config.yaml
hidden_size: 320
d_expert: 816
d_shared_expert: 0
norm_eps: 1e-05
max_grad_norm: 1.0
batch_tokens: 262144
train_tokens: 775900000
Below are experts of layer 5 (counted from 0) of a mixture-of-experts language model. Rows are named router (the router's row for the expert), down (a neuron's output weights, with its number) and show model dimensions 128-191. Each number is 200 + 40 x the weight over its row's rms, rounded and kept within 0 to 999.
Before each expert's rows: "comes before" lists some tokens at least twice as common just after its tokens as in all text. This comes from a sample of Wikipedia text that the model never trained on. Tokens count by the router's weight.

# expert 1
comes before: "\n", "-", " ", "|", " The", " He"
router,236,209,154,217,160,171,265,195,241,138,179,305,159,207,252,233,288,192,215,240,193,201,220,196,273,218,273,148,175,254,223,214,223,192,149,286,220,262,179,209,203,219,252,239,152,192,205,186,204,118,211,176,136,197,177,270,275,159,188,164,282,178,279,151
down0,148,149,169,251,268,142,175,193,268,256,237,197,184,226,253,166,162,161,171,122,194,162,264,175,238,180,190,190,158,226,212,242,151,134,237,236,234,238,182,178,266,151,212,200,198,193,316,214,200,154,187,209,180,198,222,166,224,275,224,175,165,167,265,241
down1,198,272,141,219,202,224,253,171,243,165,175,247,193,233,246,192,222,140,297,214,174,182,242,246,259,211,233,183,270,178,186,242,217,190,149,190,242,208,180,249,192,239,266,189,224,196,164,176,260,156,159,227,173,238,169,210,248,192,232,237,256,196,213,169
down2,209,191,231,121,298,249,133,148,181,180,161,219,76,258,137,168,228,142,256,165,186,190,236,174,195,188,193,228,190,261,164,170,209,225,178,185,270,103,136,198,237,173,189,224,188,278,138,132,206,137,178,187,186,167,246,198,154,178,226,265,185,173,153,221
down3,269,235,148,196,240,124,139,250,217,271,279,146,191,289,253,206,177,166,192,207,159,198,208,191,203,172,232,201,178,149,158,168,192,184,189,146,194,263,137,219,224,183,111,184,178,240,208,189,144,193,130,225,236,160,254,219,225,236,128,189,145,181,229,251
down4,228,179,177,216,128,245,227,184,211,255,211,220,196,170,190,246,160,199,162,161,223,206,225,207,196,146,272,193,244,166,263,142,176,198,133,146,220,169,160,266,206,207,237,252,198,262,173,214,219,106,173,172,183,199,183,192,174,150,218,248,222,183,203,219
down5,186,179,230,219,282,174,218,183,156,312,232,229,199,202,306,186,277,246,192,219,201,241,139,197,177,309,231,192,207,211,155,142,199,183,143,189,217,244,218,196,198,268,154,223,236,257,190,185,238,220,220,237,222,233,162,230,226,198,191,234,172,146,208,219
down6,190,214,81,242,226,201,197,212,172,185,126,188,199,227,159,201,164,238,288,203,241,198,221,248,236,201,235,174,230,179,187,246,191,231,178,226,246,228,226,227,204,177,173,243,223,147,210,116,170,218,224,152,176,169,226,172,262,216,238,273,200,233,223,211
down7,279,210,175,222,208,199,151,195,170,180,212,201,190,224,183,167,207,215,223,233,228,174,196,224,220,263,121,155,293,208,193,147,254,265,234,229,239,230,140,210,175,179,199,122,211,126,163,165,251,183,190,177,235,181,169,130,227,173,238,226,174,175,228,178
down8,223,183,243,208,181,201,173,205,195,235,245,175,216,253,164,186,177,264,201,247,209,174,175,190,218,171,192,158,218,144,247,194,259,190,224,187,187,230,237,251,208,234,193,227,232,167,161,197,203,278,229,190,250,202,228,220,148,318,234,223,233,214,223,165
down9,198,243,163,152,275,202,219,213,219,187,200,236,159,158,175,200,97,166,218,208,294,208,219,227,231,177,179,218,216,176,162,136,197,204,178,166,280,228,126,194,181,197,136,183,227,208,191,257,211,221,232,216,222,171,290,171,178,237,183,148,198,254,183,229
down10,204,171,139,280,149,236,86,213,239,211,242,230,251,166,221,219,170,171,184,265,219,210,244,123,148,239,201,197,246,183,177,210,202,192,191,179,263,203,174,149,223,154,204,138,238,213,154,255,229,183,135,252,181,144,200,124,204,211,256,168,242,281,181,266
down11,264,172,214,193,245,222,186,212,187,224,171,192,144,185,208,152,227,156,139,199,184,194,197,243,217,216,189,188,165,226,187,179,238,205,191,226,155,164,148,199,234,109,261,209,158,134,196,173,164,201,163,147,170,251,134,168,198,250,266,190,206,221,251,220
down12,195,258,182,140,211,140,209,131,147,244,135,160,165,101,144,209,210,193,170,252,184,250,237,222,252,231,97,265,177,181,195,230,194,220,200,194,267,188,195,210,216,222,168,209,120,186,176,183,181,180,173,166,172,197,217,140,123,208,222,175,184,190,190,152
down13,241,191,158,195,242,183,203,207,224,211,189,173,225,204,154,233,189,175,176,90,195,140,293,180,152,119,156,246,188,161,164,207,177,142,197,141,165,223,248,191,224,179,272,223,186,264,196,166,264,206,230,148,233,256,211,216,141,194,155,139,186,219,158,143
down14,149,195,221,207,171,287,135,150,216,158,205,108,251,186,167,191,179,169,218,198,136,167,215,125,166,178,228,197,199,280,204,207,191,196,247,144,137,154,111,222,210,128,199,173,193,232,121,173,198,166,223,150,190,220,175,160,234,212,165,223,249,145,191,220
down15,214,152,236,164,196,174,220,222,214,205,122,163,160,230,133,217,187,208,191,254,195,200,198,253,156,314,161,223,252,190,187,202,229,242,279,237,195,163,183,224,177,270,223,214,237,216,233,188,279,152,225,236,181,191,250,197,219,208,214,162,279,235,241,219
down16,205,168,211,248,239,226,159,167,235,185,189,237,234,141,164,257,191,153,230,129,192,130,312,207,254,201,151,120,146,198,176,174,215,196,227,177,206,245,217,172,227,229,235,162,211,261,251,204,181,174,221,198,192,183,158,255,205,183,165,245,226,159,224,198
down17,188,263,161,149,216,213,175,191,156,291,256,253,255,188,214,125,193,209,276,250,154,218,230,177,204,249,164,275,147,239,218,173,231,198,184,190,215,167,222,183,218,257,195,185,159,200,215,276,216,194,241,195,216,238,210,184,171,204,193,246,267,201,169,160
down18,224,127,192,239,226,219,234,256,170,236,135,170,165,188,155,179,158,312,242,162,229,134,211,191,219,281,207,205,265,176,182,179,191,222,222,203,166,211,171,159,214,144,285,209,231,277,243,211,205,239,215,150,202,247,215,170,231,119,183,198,231,217,227,316
down19,137,214,207,238,235,268,212,239,172,242,168,147,199,265,132,165,138,200,231,192,161,158,227,192,231,194,181,245,218,149,218,277,269,251,171,245,216,202,215,206,244,190,165,188,221,217,147,179,135,220,196,243,112,207,195,279,202,187,201,149,249,203,208,221
down20,189,170,201,247,171,228,233,84,173,218,139,228,136,239,238,209,251,232,202,221,168,200,164,159,262,158,181,209,222,316,204,265,226,202,224,220,171,218,138,203,298,146,170,179,170,220,204,197,292,162,170,211,186,191,245,235,188,166,249,277,272,201,230,216
down21,178,228,149,164,224,142,181,147,194,249,188,183,244,247,200,262,201,157,304,196,220,146,193,178,241,232,214,230,161,111,211,187,137,151,186,184,114,202,274,250,217,170,155,201,269,182,162,222,205,238,241,207,239,188,179,173,205,243,238,174,227,209,182,184
down22,196,197,202,210,252,208,249,178,220,168,165,175,173,228,229,169,206,170,160,195,200,205,244,191,195,259,199,203,160,161,201,180,235,211,259,173,191,253,129,151,238,230,254,204,224,115,206,190,204,221,175,176,197,202,236,209,267,218,257,190,180,240,283,261
down23,172,255,220,233,172,213,285,219,216,210,325,212,212,158,225,267,219,202,157,162,170,155,294,229,149,164,163,132,157,196,215,159,228,182,212,141,184,161,257,198,187,216,256,218,159,80,193,233,151,174,206,186,218,207,204,218,202,186,321,189,205,191,258,166
down24,247,219,214,216,212,249,235,220,173,243,208,164,156,268,144,171,192,209,195,205,251,111,203,222,205,226,143,199,198,136,195,206,250,170,185,191,221,235,202,248,219,178,85,224,253,151,165,230,183,200,235,173,252,215,183,236,228,186,182,197,173,205,226,151
down25,273,278,120,207,200,178,201,212,265,184,158,266,213,209,268,172,233,186,210,156,144,163,175,227,281,168,214,187,124,161,188,173,198,246,201,154,115,152,178,209,211,185,192,224,175,167,180,186,105,237,253,272,215,191,226,190,148,184,164,233,112,159,180,199
down26,205,167,240,222,262,178,207,194,255,217,216,185,168,264,235,229,148,185,181,98,205,190,113,268,116,229,135,109,160,225,191,182,186,210,154,200,209,278,225,138,181,225,253,192,183,224,213,193,259,250,249,196,94,204,97,209,192,208,194,199,130,191,243,191
down27,206,256,264,181,177,251,197,224,263,160,169,167,206,168,193,108,196,172,179,185,116,155,144,186,209,184,248,194,281,250,243,181,219,242,214,195,129,187,216,142,264,155,181,127,213,184,146,225,161,201,170,164,218,182,171,124,219,187,174,210,108,282,193,226
down28,178,185,202,270,197,203,273,178,117,222,200,190,195,240,159,232,174,212,213,196,164,134,214,221,262,155,137,186,259,162,244,261,250,268,180,146,188,193,235,149,208,242,127,164,241,224,182,181,205,219,127,214,218,229,166,190,212,240,201,211,189,194,252,153
down29,215,241,225,127,233,200,249,222,245,214,216,200,174,122,187,65,211,206,138,200,280,232,193,208,248,234,219,218,276,226,192,201,220,243,242,215,166,228,228,263,205,189,127,159,254,246,162,163,256,259,134,147,189,180,237,251,250,194,223,201,285,216,286,169
down30,203,174,242,144,231,177,238,145,148,195,131,214,235,204,267,188,258,116,213,194,227,179,96,203,213,147,236,239,198,184,233,56,209,123,180,147,219,204,189,175,153,219,184,193,143,107,274,183,174,230,197,228,180,183,232,213,224,160,226,190,162,264,224,177
down31,202,134,178,184,232,183,178,194,184,178,216,183,260,223,237,200,212,164,208,178,199,164,186,174,196,162,180,180,117,195,148,227,183,212,99,214,287,183,237,185,185,181,209,162,186,169,194,248,159,192,238,163,105,178,228,289,203,227,224,267,183,100,240,165
down32,214,175,147,172,157,219,200,235,243,190,209,241,195,220,234,226,259,184,268,238,175,201,176,239,146,210,198,159,188,185,161,181,157,189,255,165,195,180,184,204,149,188,208,180,159,167,212,188,236,150,199,180,222,224,201,221,288,205,222,148,207,153,142,172
down33,193,241,196,224,183,261,208,166,183,196,208,210,224,201,210,201,123,223,242,173,109,182,200,143,151,210,153,246,189,91,200,234,214,299,152,255,251,204,213,260,104,142,171,162,122,221,112,162,185,141,190,200,155,193,215,273,239,145,200,171,218,162,225,218
down34,196,243,132,210,128,188,214,300,142,129,241,152,141,211,192,263,177,159,184,265,201,177,187,176,231,167,268,239,200,254,292,144,165,162,223,141,229,249,189,218,183,213,160,177,172,208,181,189,218,265,174,300,190,177,136,175,210,255,229,246,198,206,206,212
down35,204,209,138,211,119,210,169,250,229,221,160,225,237,209,195,237,208,260,244,158,199,228,168,153,229,246,216,160,237,112,200,218,135,219,199,235,163,202,154,255,220,185,190,222,191,200,124,249,220,172,142,201,232,227,181,170,207,230,223,158,206,255,227,216
down36,205,226,303,189,204,185,198,198,223,216,213,152,214,186,188,221,195,213,236,211,196,208,185,239,230,235,189,208,139,199,259,196,184,110,176,180,218,168,225,191,259,192,154,216,197,254,225,188,103,146,248,159,211,214,141,231,196,247,218,218,135,217,232,165
down37,269,162,227,122,182,192,145,245,133,271,131,225,259,217,184,228,209,222,263,158,224,173,155,204,166,284,282,174,141,236,193,190,234,161,214,173,202,162,209,232,194,255,203,241,189,207,157,221,218,176,200,220,240,158,238,222,237,177,207,257,199,268,272,114
down38,183,175,280,178,271,194,217,149,239,229,155,248,218,214,273,213,136,136,174,176,201,192,224,237,206,174,190,131,201,208,239,212,220,207,162,218,188,195,216,169,213,170,149,200,247,176,86,175,246,249,258,204,209,176,194,160,255,189,149,193,227,212,223,259
down39,189,159,175,107,242,146,144,216,192,224,243,187,267,284,180,186,255,147,190,311,251,243,218,172,210,171,193,205,254,311,189,123,204,202,241,213,153,168,171,171,209,185,203,119,130,216,232,246,185,205,142,198,257,144,203,112,209,214,140,141,276,216,133,185
down40,266,215,253,204,217,217,275,210,150,244,219,234,183,159,217,173,225,156,247,189,235,219,107,198,252,167,221,133,148,161,174,194,180,172,266,171,246,207,190,226,198,189,183,221,218,259,192,256,203,179,245,116,162,225,207,256,133,167,188,156,156,160,199,249
down41,184,150,219,247,201,230,223,229,196,220,178,176,204,236,267,173,275,187,223,249,259,131,181,119,244,174,185,188,286,221,142,199,154,211,212,213,234,243,138,167,211,143,215,175,147,191,165,269,175,122,224,199,135,104,206,181,182,210,229,184,227,214,216,303
down42,194,229,195,265,111,280,216,203,180,215,195,148,223,220,155,230,173,262,259,156,193,156,200,214,114,208,258,179,243,242,248,294,188,201,206,226,203,223,208,199,210,187,214,175,249,245,226,192,153,156,215,271,195,202,151,250,137,213,209,232,171,218,186,229
down43,257,175,169,199,148,158,196,162,171,225,176,171,206,258,143,140,181,261,181,234,234,151,188,173,219,188,210,154,202,242,172,206,228,262,192,167,282,199,195,149,162,188,143,131,283,234,173,269,122,250,165,224,164,237,144,159,290,177,180,163,221,215,228,217
down44,171,176,234,246,222,228,169,202,242,209,156,207,232,214,232,281,227,202,235,215,247,217,182,257,178,290,291,157,158,164,210,232,219,150,195,187,130,257,162,215,187,231,266,192,229,255,194,154,206,210,269,260,123,179,271,235,242,225,145,236,200,277,158,217
down45,129,191,244,241,223,235,230,217,208,174,196,265,125,120,202,204,150,156,232,176,239,256,255,206,232,123,127,160,246,228,190,242,243,206,197,231,151,233,204,221,173,253,158,126,192,154,139,219,213,155,188,252,200,209,218,148,224,202,238,194,145,236,171,233
down46,251,171,205,201,259,210,184,154,229,135,146,244,218,198,180,155,258,176,225,190,150,214,245,190,191,232,196,198,186,242,215,193,176,231,226,231,169,214,155,135,186,183,216,275,198,140,176,209,209,204,248,291,191,248,167,259,220,144,191,188,230,222,238,217
down47,223,194,245,153,171,315,177,251,189,242,168,157,221,204,151,165,169,183,206,201,180,259,191,181,164,247,201,237,133,200,225,259,324,251,235,211,263,150,171,248,207,217,216,192,159,205,240,259,230,161,236,265,160,215,241,257,192,171,183,141,213,212,240,205
down48,204,197,250,220,231,232,194,310,160,228,217,224,182,224,223,162,206,220,178,205,255,136,247,240,169,125,257,185,169,221,222,283,192,185,250,175,256,160,130,179,243,186,219,133,219,210,144,178,214,219,141,219,112,217,206,247,256,239,212,180,208,102,209,221
down49,270,192,209,246,214,198,244,211,300,229,176,223,231,193,138,181,220,243,214,194,207,164,198,178,195,178,147,205,198,195,221,190,151,221,172,160,313,219,238,117,274,189,192,207,158,217,200,163,252,234,213,176,250,159,215,212,146,195,240,239,193,259,188,232
down50,190,149,282,202,150,228,125,230,219,195,238,239,206,233,231,233,188,243,196,233,223,200,224,255,150,197,200,174,216,237,178,232,193,202,206,137,179,156,201,232,213,158,237,183,212,230,138,205,220,180,264,180,228,209,176,200,237,162,193,174,211,199,243,172
down51,196,222,192,105,244,190,232,201,155,204,198,208,206,251,180,229,185,225,245,265,183,145,208,150,154,130,175,112,180,212,191,214,148,205,230,207,203,241,218,177,237,222,233,223,197,152,140,233,177,209,138,210,202,122,179,174,180,214,166,228,243,189,247,255